config = dict(
    d_model=128,
    d_shared_expert=64,
    activation='swiglu',
    router_noise=0.1,
    parallel_block=False,
    init_std_qkv=0.0454,
    optimizer='muon_variant',
    schedule='wsd',
)
Below are experts of layer 13 (counted from 0) of a mixture-of-experts language model. Rows are named router (the router's row for the expert) and show model dimensions 0-127. Each number is 500 + 40 x the weight over its row's rms, rounded and kept within 0 to 999. Numbers have three digits each.
After each expert's rows: a language model's description of what the expert responds to. This comes from a sample of Wikipedia text that the model never trained on.

# expert 19
router:504498540429555493490570536483459442465586544477524556515502547477469464444497558459442464506568498488519482440586432496507428524482526527535511511467507516464541502418512480487435439503532444486485547503496553406499523531457493497463477478519588563502514528539496518492465472517446488540495508523573472459480445468489629493508471523447491548452480546439474553463550496466505520488528
It responds to: Word-internal fragments after a short onset like b, g, p, cl, f, usually before -ing/-ed, such as totalling, faulting, overlooked, mysterious.

# expert 44
router:546451483475567472511508588456459465470474497533567500490529514474504477497538533488501459517454412449451501521539454472458566525455530518478515440507568560499461512509524488527519479479459506528511496474576533473538522533578555507500449425518585505480530490533491471440552453537476492514561526616485511484513514458435537539510431482461454530375514516544442461466490455546518472499484
It responds to: Pieces of romanized Japanese or Chinese names and CJK byte fragments, such as Kyushu, Itami, Hirokazu, Akihiro, ō.

# expert 51
router:478469509468525495498497547510412462524529588485490455468503541434525392506423457405507447516500449504543532437453493470517483495528541480520544477482472560504483411524516561545467515460440441442511529501498546438547565551493506444452467499485518496519549554511539471505446484531535511530534466587508487494496565467499566517556494539512469556491570582526494522477517502469499469454555
It responds to: Preceded by and Succeeded by in officeholder succession boxes, plus English surname and place endings such as -ham, -ford, -ock, -ton.

# expert 21
router:488481530457505507579550555525467454436510533472552475458504549475497348492474555502492542534436501563522487459504526482566518534525487511556534479508570550523507467439478499506493464510450492418453449507540534417567493556515503400462524485516518465490551499484476505429522492529452571480496483511524503451527514463468551519471538514511488546480521481526441508512467496462535554424589
It responds to: Shipwreck and naval list text (foundered with, refloated the, ship, Navy, aircraft), plus pipes, semicolons and line breaks in tables.

# expert 29
router:478490527490560473549509518581476511509466515512530446471558514445464497470487523437484485476456439541505492521540537503441490541467488503556537486498506503482535463510529549527536493454484488452481470522520563458523620498485555452502461475488495506587610510533474453490494484531449538535545476607489489407481452464425596491549453462495509567500485419448485545481483446529485496484550
It responds to: Commas, and, pipes and hyphens between personal names in cast lists, tables and credits, plus speech verbs like said, wrote, tries.

# expert 36
router:505478562535497466525517518573461434524517500527526454528545530438500466487473526417546402487468524519498502447473469445502456458509486544476533476460518553484496491498516549511495483494473516463555505519504524464500512506546532487469486450578571491579537518603498507477502492573485490506566487526495525493464487461438592558574434432429506527369482521447459542515512469479477507476560
It responds to: Given names and name pieces starting a person's name, like John, William, Michael, Christopher, often after by or a comma.

# expert 30
router:439533485432510491481513548551439495456480517526511462500522489453522487439468487466443494489524460498479499450490515555517514523537556565483499503495532492450478512447562479506503474535445518487505472527497526510545580510521495435483516458582508504545518496478509503524475465500475578576475405574538516427491474484455530646525449459452487643497452523461432490522523491540522512469540
It responds to: Full stops, line breaks and == heading markers ending sentences, paragraphs or section titles, plus See in See also headings.

# expert 34
router:499497553446488494567504552462479516447488505511555445534587512430513493492449500449530477475483513537511560488536456502491432512476601514528566465508526517493517468479501477599444495503419484456526465480553479463491568488565543484468433451508516533557573522535525491448500493489484431554558441526499478499492503460455592525540480504509459554454521522475423505487597521431487492500538
It responds to: Middle and final pieces of English given names, surnames and places, such as -kins, -pson, -ford, -athan, Tiffany, Teresa.

# expert 45
router:477484529497518458586529506504504476524553508488557465510514524531520442430512490426547466557495473520520483445488495516451509490536501536511542482505538609460477464488580458504556492467443431493498414529500529407497514453560490430506527433520539477543531557525547510494441406537426489485540550595530399454482504498483491535515518499530499570496461550480535506498496500534542461479526
It responds to: Final pieces of place and taxon names and closing marks before line breaks or pipes in tables and lists, such as Alber-ta, Antarct-ica, -idae, -ensis.

# expert 10
router:534503482478523480542519484575510431493427538523544464507503504459499416495521471474471491507445534566479490449553524510552539507492506518541592486490569519532557507477575429626445514428405518465453478538455521504480589496531548449524499455509531496499529502569529451488490432523481454520526484502535475488508410487508541502486499433496471530426496449503573510503526499451507552520520
It responds to: Single-letter pieces inside names and foreign words, mostly m, n, M, plus multibyte non-Latin characters, as in McMillan, Clemson, nickname.

# expert 31
router:477421535522498549591516503509588495527441527540530465491525505481519477464426474423486464545529473537490502437573503518479481521548553503514509410480547488421484514505483544517462508476395518470488426489501527485541509478478563509454500454536471496506568446497532549504489449472484475526555496593465510468456489510434523575519455508475496588509493528482480513483541543444528531459604
It responds to: Sentence-ending periods, closing parentheses and quotes, plus periods after initials and abbreviations like I. Willard, A. L., Mrs.

# expert 42
router:524489540475517449496494524531521465486496553521506519491518477481502470454509504417538443531485505523608532463546502512542503510460501463502492501473514618534508432451551462522472501427482494492503491505503503534548520482560486438461515528514594530556517558505473481478475420515420516519566455507444512484430470445480485605503436460461385534449511479447508547477479488504563471555550
It responds to: Syllables such as a, as, la, Ma, Sa in Spanish, Portuguese and other foreign words and place names (Reserva, Gerais, Trás-os-Montes).

# expert 35
router:477487496463490472539510515467476498490473511479554469495516502471500454494512481407540462529473461543580552483479521576408524538494534457519447479496588503462514473498530500480467508476513408484446443542552565466520540504521508517538484486506532546538520513541515429475560430506459525539553445620548529390438404470431568529494479453491492544509513520501516508489469481550507518500541
It responds to: Commas, closing parentheses, line breaks and pipes after years or numbers in disambiguation lists, infoboxes and tables, like 1907–1997), British.

# expert 32
router:461499484489503493560546477566507479484485513504527487487504608400487501429447537474414465498471474475514498463542489504554508499465535580529528452447540535436549431469506548582474452475491501493435524509462481506577509515489548443506482491555517462487511510522484512526494477502547463613560490558515477475439539510502578598476494444447472555440471492510518497507524519450519571461494
It responds to: First letter or piece after a quote mark, line break or hyphen, as in Different, G-funk, Layered, plus somebody and childbirth.

# expert 1
router:447530517498558514567507501490503502498510500489528551534504495488449386490525511401491523525479506557543508432511454470494498517582610516601481499467448516423527484456521491453410500432367471504500439504540538470512528541554459519479558489576488490496519496550536491501503444522486509540538455513505537488535515453419531551480459459504489525477501531503498511546511516452453534522530
It responds to: Agent-noun and role endings and nouns taking "of", like member, winner, indicators, composition; also decimal points and cells in sports tables.

# expert 37
router:491473479493513484500561515479542492481446607472583544578564582455523456489500555491503485560441507485461526422501406506538507553477535487543508502456559521517506511475481491494492477473474418509505443494487555496468559491588549439514438488520479478469578501522547501452502460515446488563473449528474495489478498449483501546534507524523504554428500565420444552522506465495580501531537
It responds to: Semicolons, colons and pipes separating fields in infoboxes, lists and tables, like release dates by region, spouse lists, minor-planet rows.

# expert 9
router:486396484454528497485536532556469467473492575581539487492469563431502476453474511458483475540466497587550472483497528494424506543509561526476519466507514572372585465510557503542477542461469476505414468525519502528509510490507508451524494445532536460533551531548449491480525472490438578552520482527468525533500526467448496518506476474492519562469478460462561466532560497421531470465516
It responds to: Opening quotation marks, parentheses and colons that start a quoted meaning, title or gloss, as in meaning "fixed line" or "Heal".

# expert 28
router:480472534426559470571504499513485424484476515520575486526560546507483469467498495470495455594498474504470460522513483511449522535509530540513468542471487555435587481500564501584465492419449437513404451539473506474549491488474527477483510523530525453482589532514476525524459442513559499612557528519522476435509514490472534516519504477467482556528476460468505530515521451499613488472549
It responds to: Opening brackets and quotes after a name or title, mostly " (" before born, years or notes, plus ^{, [, and === headings.